{"n_layer": 18, "d_model": 128, "n_experts": 128, "experts_per_token": 2, "d_expert": 80, "d_shared_expert": 64, "activation": "squared_reglu", "moe_layers": [2, 3, 4, 5, 6, 7, 8, 9, 10, 11, 12, 13, 14, 15, 16, 17], "router_score": "softmax", "normalize_top_k": true, "routed_scale": 1.0, "balance_loss": 0.000408, "balance_bias": true, "init_std_router": 0.0112, "lr_router": 0.00153, "vocab_size": 10325, "norm": "layernorm", "norm_eps": 1e-07, "tie_embeddings": false, "optimizer": "soap_variant", "lr": 0.00953, "beta1": 0.95, "beta2": 0.95, "grad_clip": 0.5, "batch_tokens": [65536, 131072, 262144], "seq_len": 512, "train_tokens": 788400000, "steps": 5742, "dataset": "wikipedia_en"}
Below are experts of layer 14 (counted from 0) of a mixture-of-experts language model. Rows are named router (the router's row for the expert) and show model dimensions 0-127. Each number is 128 + 32 x the weight over its row's rms, rounded and kept within 0 to 255. Numbers have three digits each.
After each expert's rows: "comes after" lists some tokens at least twice as common just before its tokens as in all text; "comes before" lists some tokens at least twice as common just after its tokens as in all text. This comes from a sample of Wikipedia text that the model never trained on. Tokens count by the router's weight.

# expert 90
router:147169178139136093195100145178154075198115150118116138169097086063125186113169142163145122199129135122084077170152117126089110074133154148122135132109117127062152111076124136139166147133094123130161170162114122146148141158125148146117081132093127082116169144064072160070118201127112095164097177103164182106089149160124165120112174095133098121129120128093175106137087126151078124166131
comes after: " was", " as", " he", " He", ",", " is"
comes before: " a", " the", " an", " member", " born", " first"

# expert 102
router:134175062148211158092081097164187132107141071120115162169158129075165062138126111110131108117130132117120078115138136140120139140072152184149107111126131142137152131142118088120145128162149140142190115105129088165138152066105094174118115143149119141074128188120096237136142154066186099147155073091114133171132119178094126109196102168129132145134117132150110097172150145125093137158087
comes after: " to", " and", " he", " which", " also", " who"
comes before: " the", " a", " that", " his", " him", " to"

# expert 0
router:191135137126093198121169133148121153118100131168165172112164121133153125093139123108120132165101121115121181133114111142145167169163107069186087125149163118144157149140124085136098078146097130182161180151118106112106048098138164092137091055067153136076164130140070145122120144128158155062137077103154103146121146142131166153112166161135075114058109120144096188089098110122119066162184
comes after: "2", "-", " Ch", " de", " San", " K"
comes before: "0", "9", "′", "ver", "ire", ":"

# expert 110
router:140146130097089140143153163088173149169074155071113102060136141151085103099155145181090158156126138090143144141090117104153150122157148179102135138096116090118083104115100122086109169087082144137049157121133164091175145126116142133135157163120177167135129102109159195123094155125114114113072098103079109134134112165152106166075113050187136051108171118170168103122174092137114081160157
comes after: "9", "0", "1", "8", "7", "°"
comes before: "0", "9", "8", "7", "6", "5"

# expert 120
router:102164140131087142091064061134182124152157110148117152070136127114094179104177157162161107070102170188150127096188086092157153151077135150116065144143121108135119111142112165147148149124080090176155171170095178107139110100074186141136151130109082133098078173164134184170158073090103122146099165128145125134096088145110083117149115104157072115179148125131106148098157119125149116121186
comes after: ",", "s", " well", "ers", " such", "ing"
comes before: " and", " the", " a", " other", " including", " which"

# expert 122
router:137130136070129170136125110211079145098101057102125111132110164138144072112136150091120083126118117132128204113103163126093180131125145092185124131119110156097112191141094131153171145168114130104187144171146106114175165076143114157091149110070147103178113071128127079179132157159095121152113100103135128165113143072151096168091077181177114136193106098142126136100163089170129075150121
comes after: "1", "0", "9", " ", "–", "|"
comes before: "6", "7", "5", "8", "9", "4"

# expert 57
router:094104112133107161145143121112092136079064166110135129152119110144163094134106205107146132117130089120139122074155179137185148137123135113149139124140144161101161086121079102114187123150104071185131074107143088135108144185116136144061168164156150076155163080179093142174079066102149115127173135135065143151083153077147110106088166104134077123083174193178098138114103164122095131143138
comes after: "0", " ", "1", "9", " /", "8"
comes before: "3", "4", "5", "0", "8", "1"

# expert 81
router:105160064103070115162171089137126140083102187155134157126084070137170153122164103158085117105106075144075165154143161154158120083163161117143128159073144081151083172158161131153125115138093107158137166072171183112110150185117106128104135145121147198088114115111146138126107119130105101141156093081157096123078093081147183169106089124087149109114161140095157163106058113185087130095126
comes after: " in", ",", "|", " October", " In", "In"
comes before: "2", "1", "9", "=====\n"

# expert 25
router:125165166132113082136127154113109181136137143163099164067199152125142055159157085085095114091092163101195111087126118117132112130127108156133128134131122120151174176114151090133113117062158134169117118191172093111091165195101118119157166177089148115104152152150087148116110176111079127131145120086118107068174148081199069143119156125125179124127151134176128128063099180131111146170146
comes after: "3", "4", "5", "0", "2", "6"
comes before: ".", "′", "°", "0", "°N", ")"

# expert 43
router:184116177144102149203166097059141118148171111120142151152089158173102157111169091074139178125130191174131129106066162110100120118154190162165138145175128130161106086106127083160100190156165071152129150128099101147101151129084137129152143060190117111111073106098112098098118113135092175139158113110115139098166075187136118173146117092105091119132112152133070159124128146173115085145137
comes after: " United", " |", ",", " the", "|", " in"
comes before: " |", "\n", ",", " (", " States", "\n\n"

# expert 16
router:161158092143187154134105160114106145144138119147179093114118164161121146144174100057128127183153098109090077123103142116059120088145152102166120116090139117088094092103148131129157070179112105139122145109168117153116131151167104150127151053158097111112067092100126082142158106143167156160191175071100136073121156150207110138128141189132168112122172118104091148136184173073141080117100
comes after: " |", ";", " W", " M", " R", " N"
comes before: " |", ";", " |\n", "_{", "O", "R"

# expert 80
router:190116142123082085107167138098157146162078147134110176116120151134125149172158091146090124073125087150122079183198133092078103127136126109176155121118181124096108090188193104119116090145137123098128080109148127072162094124131116115133160075181122086151174129083109108126138109156176080126138111109126087151188139142123145125185124088145134102156086137088122055175147190089183170139138
comes after: "0", ")", "%", " ", "3", "5"
comes before: " ", " —", " +", " −", " MPC", " list"

# expert 56
router:129184188095137100086178080114088108163157148121114165088151077133106096107121176109091130084131162137085140079104100172194168144102139164177082098142130131070134159112084113151110076117078136182099145104121079132089135188091107134079115176121179139171149124143164129128156167147157151131192192113129120146120136155089134100104121144096120076124167095090125134107124150110200170173135
comes after: " ", "2", "1", " $", "3", "5"
comes before: "0", "9", "5", ".", "1", "th"

# expert 14
router:082144101156152192139190119126060142171160090140134142121105139144138132090138082204129134186161151194147139144139205129156084094196094079140107076140096146108073126152117123083114133065105096168121114136134122174161133137127099107135108167073108164081121158142165068127151081112116108150148096111150138143104148093101127137101089046093105128173136097109141111092170108111098170151104
comes after: " the", " a", " his", " two", " first", " an"
comes before: " of", " to", ",", "ly", " later", " after"

# expert 19
router:110147184115114093152107120111149161145156103172119055152133156122154153165149087130128122125138184146164066108171134106151143086155095112200078118135120066146140116064187130119163128154151148154172053137098110159153156124112093058166151097097146104172117141121117103105093059129101133095122160171089138140111098149127116149070198108178100125085148108125112072125151206100117121169145
comes after: "0", "5", "7", "3", "8", "6"
comes before: " |", " (", " |\n", " and", " were", " is"

# expert 68
router:140181175155134152114187088092122110129076117100136162069102116094070080159108170058141124143156138108140107069156135185088124128137170160132048063103133128150151115166151164092104161177137136102103161180146134123080178167156105142121158180189127107143119104162077100125152139153135095143173111152117111120117106169115108182093167132094140144141158075081127157142176165096097079134139
comes after: " ", " |", ";", " /", "2", "1"
comes before: "0", "1", "–", "2", "3", "4"

# expert 73
router:150173173184119077205161130086102135130107165178113107117091088168111175154141132125123132082126075152122106184102145185093156122179166126126083175170157114101147162131156090148147094142076132140138126101168114080135159148145104134116052127171152104123133126183142132160122050131143089140135113094079107110102095133135150105130146105194118201162126137085123118134124162093163048112168
comes after: " |", "|", ":", ";", "%;", " /"
comes before: " |", "1", " |\n", "2", "3", "4"

# expert 83
router:131111135166072152117150133126165149140085113154147119115110139161136173136167103081157130096150117156165096167177130060078146139158133176089133160170114122105156151141160097133136105106083087060123102122092181088135092164108112113145124135172102069180060169139095153126158167159093099183184184123192143141091074114176124165184117165120118119160181127114119106121099140069089131087095
comes after: "0", "4", " Votes", " Candidate", "3", ")"
comes before: " ", " %", " Votes", " L", " W", " —"

# expert 69
router:115120134174083107130149110142134148180200100136102152162127178081183136111164110096102097150181118127172127204061139133098079163148142134091190134085142111115086105163162108131139125145124166120125094149113115058129087163136064114148154098163108168094159172174085115144134131148115166141133100128108123078165113181188088190109145129092128095096160088187125106166171117105111088163148
comes after: "–", "1", "2", " ", "0", "3"
comes before: " |", "–", ";", ")", " |\n", " ("

# expert 8
router:135139115108142138095130096141061115164135147110118106178089150121153097141072110108153126129098145148191092137152188108074147121170131205053176157152166144095169173179087062125124112063116131188120116096184131129079134066123097135174140128093113104076112135076181090170162145134148159121127119085127139102174097171139100141158140093145182112138137098173113150182134146078123125135117
comes after: "-", "|", " •", "\n\n", " Total", " Time"
comes before: ":", " |", "\n", " by", " votes", " ("

# expert 67
router:163099072125122148152151141145163161127118120133113125157103081136161074143139171149147119106130111115130122159096171145088131125177158096053159085147127101098093107087080147242091106141126122185130122161167091115118146159113147155160113154109151119108119143131092076143135149107108154046166127138103140080164147188152130171185089150072142174193160088105132090103178084157110119080150
comes after: "2", "|", " |", "0", "1", "9"
comes before: "1", "2", "0", "3", " -", "°"

# expert 92
router:177122142128100199186190092175173117147074141098115180145075103149143114124134079165131145168170141169097152101094134093129099061118165128105131184095126073107089113130214152110147151092129104111156082113145115131081117118141100134078172097114135177135134071107140142133122122150172065151136087107082113093102134162144085141176108104181121151087135138115081101107165114150091176157162
comes after: "5", "6", " on", "7", "4", "8"
comes before: " ", " II", "ober", "uary", " early", " census"

# expert 127
router:142156181181129163125133081149073172122160101145121129124134102141149088120116129081153086149160150078131152082091143155096147123106179189105161159087137130069115174149123182123124111097095182104076111125121148111117128146121090153159079109164174121154120126142155117168098119138112173105163115152146148083149092159184175102058084078098146061077109062165130140153156069167152089169152
comes after: " ", "1", "2", "|", " (", "3"
comes before: " |", "0", ".", ":", ";", "9"

# expert 36
router:148141120155144154167132118127110171158148119106102158129126208133166106093188150110112072104075168116141139141111176132089101080166139083143136105091156099156099151113154156095100167165083134082116105126132097146135159179134084104105199154176166110108154171085147122142094175139113195128095140103090073092154090161098129149087202060099196102077123069164129107136146152124110125139128
comes after: "1", "0", "2", "9", "8", "7"
comes before: "–", ")\n", "\n", ")", "),", ","

# expert 78
router:114169066145184158100145152148165138137100135155108141136164114151138187119116140127138080129149145122113132032095163123112157146171151075105110168106120132116096146175086167108077089109181138131140140116088178083117150124083171099092099134230163107122172157142133126166141085096201180137171091135124143108087122076152086169130143123147088158082129153148167096159078116142079111118140
comes after: "2", "0", "|", " |", "1", "9"
comes before: "2", "3", "4", "5", "1", "6"

# expert 2
router:103175168168145132162079091119142172069114175139128138158090188128109098122212116157111090183123115180144110187077127176159142121167132147108137172096128129100119139128156073113096097131091139143105089129156142159095133071088139155132116138167093070104082116072156105151176146133161136157097140123159118186125077182177089168104137086132140117178191106138105148131104060134113159112155
comes after: "==", "\n\n", "===", "See", "Personal", "-"
comes before: "==\n", "\n", "==\n\n", " ==\n", ":", "===\n"

# expert 125
router:148149061125115095166125144077120168094080083138146097128132135143156166134191135169169206115138144100110117160154183152136129154111167101127160175110100095142113166185156088078134122132117145120081173153110200164171138101131087111151135092155110081172164081084101081147103091157108152109143113101161160078112107076134176156077113151111100111058121087165126107152125153116146073075118
comes after: " ", "%", " |\n", "0", ")", " JPL"
comes before: "|", "-", "===", "==", "|---|---|---|---|---|\n", "|---|---|---|---|---|---|\n"

# expert 105
router:170142142142084160122150142117179077125089104128137141154129172136121108109144112139165126070187175144133148109151078206143167082160159114127106135084135158132085149146132184120126102144100050073129109086122125089078049168117104098108136166122175116170175118116119075162164131124077093128161113177153158133176111162171144101132071105079163128085117140167153158134176086131125143160072
comes after: " ", "2", "1", " on", " Born", " —"
comes before: " ", " October", " March", " September", " May", " June"

# expert 94
router:151118159120162100106156097104073133171188114093076190119119119155174121155127145093082134118104090077168134130090157167066096177117178176125101107120109182103187118134108137083122095170104125119126130111102154097107084172164100089132132109166119100133162098138160068168189130136177106147171178055100110144143104157196159136114125111124104072166145131140097089115148139080173102164098
comes after: " ", "1", "2", "3", "4", "5"
comes before: " |", ".", "–", " |\n", ";", ":"

# expert 71
router:111143112053132158091108107117134166075114070099145216116112094134095116155148163135079085130092151131135154147177189109102169125157146097105125187113113096131162061164086168117193092136163123116131103156116186134109108144102172121096087164097137156116162174155137145131109090095160076166124126158137147105091130127156094148083068153164134125149127149162116155077100149199151096139060
comes after: " ", "1", "–", " (", "″W", "9"
comes before: "8", "9", "7", "0", "6", " /"

# expert 116
router:140095101114145093100146134113099163136074123129100132069108107133125172148164136127133119140141099190107065138098116161098125120146131179141082116128110188088116129150133110081163101142129163175177108053064076108162171145127153203102159159095081141187146112165088085124097113155096082155093125142114119117113097059153171102120093192155147156148098168087077091134162150184145128091146
comes after: " |", ";", ":", "aged", "%;", " /"
comes before: "1", "3", "4", "2", "6", "5"

# expert 3
router:121104135113116142144141152214149100193143095107171101123215115115087180165128184107102087074156133121113174098087110194140173083084107123132101107131112148146162107102089135103097081103073118114161140096181128117094116136148100117186085157165160118095144179120117063127052108094133150171118149139173150134131139094144079124122116187179127156136134155157120159106116084118126112158073
comes after: " ", " (", "1", "–", " Ar", " Cy"
comes before: "9", "8", "us", "and", "ill", "ass"

# expert 34
router:146169189156142086128063133103091135118123113102202085104148186181119105142129166168161128143134087072159093103073134055158126124173174113200148065087131106126093074133107173136188103195141090126103113125121097107138132161144103097111123122167144162145089127122164107160073159107129103115161184116110125084125117132129148165066176148087115100124192084149135129126138147150108135147091
comes after: " ", "1", "3", "2", "-", "5"
comes before: "0", ",", " (", "\n", "th", ")"

# expert 45
router:182166144117129142098181121111169167125105082166145119131141102103108128166136099067186118092168180129100168139150081106069122108103189187148113176080166074072147099162183093166143108148144140171105147094119086116109146149132084129174126092138136117075124140098145173164101109177063150097160118162107108087133118099139115134149067192172111096138092085160111131169124121153159181123144
comes after: " |\n", "4", "3", "5", "6", "7"
comes before: " ", " \"", " Total", " Win", " MF", " DF"

# expert 54
router:130073111095083115175126135130092108185090149131119185156166106140132084165151160136143108178146137147102099065125173093174087124102108101086122112167104176137172156107115124132107135149148130127116142078129091105162187170153110098132142127077104149100097183127144089103075045123063150154106140165173135126143160169144158145074079087149196183143133107154138182108137098111106062098142
comes after: " ", "–", " (", " was", " Und", " under"
comes before: "0", "9", "b", "weight", "order", "j"

# expert 51
router:176114117163119084149069140135125111179131097148091121161086197136190119095169081119117112152136095088185129191127176164136121139138123072131129124081158133143121132133160122117139088093136139096140081111118146077148102091102094133114109073178047067119115123109138052131190135169148152162105164103155181163104111194180130131126192122160093152157091103130100138169165130150101148105115
comes after: " |", "–", " ·", ";", " Green", "(s"
comes before: " |", " |\n", ";", "\n", " |\n\n", ")"

# expert 79
router:111038142107132145154134114068148131165124170117110175136044137120167149109129171097159120140127087106142154120092142162132095176128155167146072142123099134086110090130092159084092119117174153173125168087130079098098141146093149140138189134051145149076167134145147112115141117111208113149108160118104067108133087092163187125092080112155112133127158162125158083203138078123161154129146
comes after: " ", "1", "2", "3", " (", "4"
comes before: "4", "3", "5", "0", "7", "2"

# expert 18
router:153101159088144163054111139106212077147125135139104096099117088108171145161124090166118089156152131092131091069190130170173131148166157130174119134134134137138153126150087103100110124152102166165099117129149100169136158099143147107159127102099159132091148123076168025157127137116216082112111114088138161091096102072119132108149181069075104134150143113104092107179123115159094102152140
comes after: " was", " is", " were", " he", " be", " also"
comes before: " in", " to", " as", " on", " by", " with"

# expert 41
router:066156095174106146081124119117101129138100160092099122156079113154163101111120135194100078069118140134103168179163187131143113135090117095102123119096104037093123111123079117133188068105163143142142103066196117184141166071073132105119119110147078136111097126140170068109149124107123141158095144119102137139137168169113113103180143181111153150155128100156074138186133106103164149115165
comes after: " the", " a", "'s", " an", " his", " in"
comes before: " of", " to", "ing", " for", ",", " that"

# expert 44
router:121137177168089114155078116096069164132121117134128058135131109160133123147085081169148142101144070091132068123126129141149121128134081152091080129098103100128109082134120168143089081086185128158111149090125093156136158099152181165132150069150148051121136159085133117144118142150111094170142053169126136179114125174123157118066129127114071111107137132144099156162175068156115192168190
comes after: " the", " The", "The", " this", "'s", " his"
comes before: " of", " was", " is", ",", ".", "'s"

# expert 93
router:145082169143040156092155135134163146164189122141109121167144107137173159109170113158092127114155141095174153130138145086161069129181147103168141127109157042123076089133124124085152175161135131165074139136083106212149105116137097106098157073130167109138163106175110126143110157121108129147136104145083164126128117097107134123138100098073110142085187099177112083072146117088101187173124
comes after: "1", "2", "0", "8", "9", "7"
comes before: ",", ".", ".\n\n", " and", " to", ".\n"

# expert 77
router:084072131157130098114089132157084135174143100127081131131122100113120176142144079097098125087149099125072181171162145144140135130152180175153134095162182096077061149158130101138125117150191141071183143163135144168135142142044151119111119118158175123097073093098113224128152151153124103121155099104110122174092088118118158093147094153116144151116150145166192097069155142081102141143127
comes after: ",", " However", ".", " said", " announced", " this"
comes before: " the", " he", ",", " it", " they", " she"

# expert 29
router:151140160109111083143134125096132162194187173128140155100158176131081089142140164086112128079113168141175190124103147104122069106158143131124123093118131099078092168091120114145174135097090148128170074079152106077157104158150112158155141143169171113118065147149076148150102160118119156076118165183090192110108165111133165098094168145117158115122179108160065077177138135141132081165161
comes after: ".", "0", "5", "7", "8", "4"
comes before: "%", "0", " |", "5", "6", "7"

# expert 76
router:155091205086075167184090098117128165141196142140110097092166112067163185148151076153104130139098118084154093146188109123129151142119165141135102156100102096155110148100126090158134166152114117139127144160161150182092158200096176134136166090073173125158144156109064105124150109152067074135155068140133128147085145137116160118106071176119131142145151073094166107133130115167121154145163
comes after: ",", ".", " where", " when", " that", " which"
comes before: " was", " is", " had", " has", " became", " also"